From a checkpoint of a small mixture-of-experts model trained on Wikipedia.
Size: width 640, vocabulary 8192, 97.8M parameters.
Training: a variant of SOAP for the experts, 1225M tokens.
Below are experts of layer 7 (counted from 0) of a mixture-of-experts language model. Rows are named router (the router's row for the expert) and show model dimensions 512-575. Each number is 128 + 24 x the weight over its row's rms, rounded and kept within 0 to 255. Numbers have three digits each.
After each expert's rows: a language model's description of what the expert responds to. This comes from a sample of Wikipedia text that the model never trained on.

# expert 12
router:164086172162117163112137145095137163139129133091120164121162102110079150124118113135178122094166083153113134140065144110141158128156099121154130133138123134146125105123142132143086141116140122
Fragments inside species names, anatomy and biochemistry terms and foreign words, such as idae, es, z in enzymes, ch in Achilles.

# expert 1
router:121136139117054133138116124107118142092106098138107097101126089149133154118106126080120114147107126172116151099149138092137097118151146100132127131197137105127118147123112139153101124123121128
Cells and numbers in sports statistics tables, club honours and accented foreign names, such as Cup, FC, Apps, loan, Criciúma.

# expert 5
router:110122117107109137135125132102116106115084144075152137117064118157135126130180138153172109104109132094087094149133100137102112151093103155121127135087159134096115117110127121109124116130110146
Nouns and quantity words after the or a, census terms, and digits of years and figures, such as age, makeup, half, 1743.

# expert 4
router:156100139140100133112114111129148120168125133130137108188138108150138162145146118085122125099146129132133141119110112130116119129166167086156109116121140124122129139123139135145139211134094126
Inner and final word pieces after a consonant, such as ist, og, er, ism, plus role nouns like member, father, director, government.

# expert 9
router:146130116104141114146140128148116141124125086204120143107152146125168142147123086111132139114134177137113138148157123131124123105163142133140119137119151098097156090128145144139129176113121123
Capitalized name parts, places and institutions, often at line starts in lists and infoboxes, such as York, George, University, Connecticut, Scientific classification.

# expert 8
router:065121150108133141128119153131156133144123125129145130129141121148114135069128162060114141168133116184182148126126148150134131101095159116127106155192148097137096096104130124095102122112152108
Bare spaces and opening parentheses before digits or years, as in aged 69, September 21, 2016, or (65.1), plus en dashes and diacritic pieces.

# expert 3
router:106140166123116118114134122146111135145132135110146150128064133157138118158186132153122099105109128094098106147137087163120150149108103148120158132102124154068127096146091116116133122144125126
Verbs, verb endings and connectives in running narrative prose, such as remarked, agree, located, would, which, but.

# expert 15
router:123175114083136129147138121164164163103129157155124115107136159116167125138100106117097148183131122149141091143125129124150098125106135140134146158180069100153147124175132153178103133097171123
Single letters f or b starting a word piece after a prefix or hyphen, such as unbeaten, prefix, so-called, White-winged, mid-February.

# expert 7
router:167140101113131125120136131058149138101117130111106095125117138103115128091137124168158142175160152150115085098150151099123143150128083134153152130107148116167162149129115128140113101177108154
Pipe separators, list dashes and bare numbers in tables and infoboxes, plus a, an and the before a noun, such as Jan | Feb.

# expert 13
router:136126100141123163156155131155093113100130123196092135105178159108103137147134130153151105133136152143152114138140145155121118145171130087134116107171143137115123154098172163130124154134126149
Values in tables, charts and coordinates, such as decimal digits, percentages, episode, vote and chart headers, and surnames in credit lists.

# expert 2
router:096120110135156072139101143100084093182184135131157136131129173143146132120211118136101114109100135109115167125162125131126145135181153125125111106097141138088149118125125129120154109126148139
Words in biographical prose about people, such as He, was, died, played, and names, titles or institutions like William, Minister, University.

# expert 14
router:148121122164131162127150155136136144137131117143130146142154117111164111143113151125113193119117109120132128148101128129085134082099096164119123095136081156172113120140098101102147124112153089
Word-initial pieces and nouns in film, album and awards text, such as Acc in Accolades, Per in Performance, un, dis, film.

# expert 6
router:095181118154152115114099139103133090151155111120140131136090142104090069122165122175145116124108133109126147101092104134122122163135112123112112128081110150116141130157072107116155130151124098
Prepositions and commas linking phrases, such as in the Domesday Book and as of 2010, and pipe separators between table cells.

# expert 11
router:155095170106125112119134099171140139102103142084156139168126069117112137135079125093121135100117095120144114167136098111109157101099108097136134142113114121126108137127164093134157110132089123
Determiners such as the, his, its, their, and first pieces of split words, such as p in paired, b in bishops.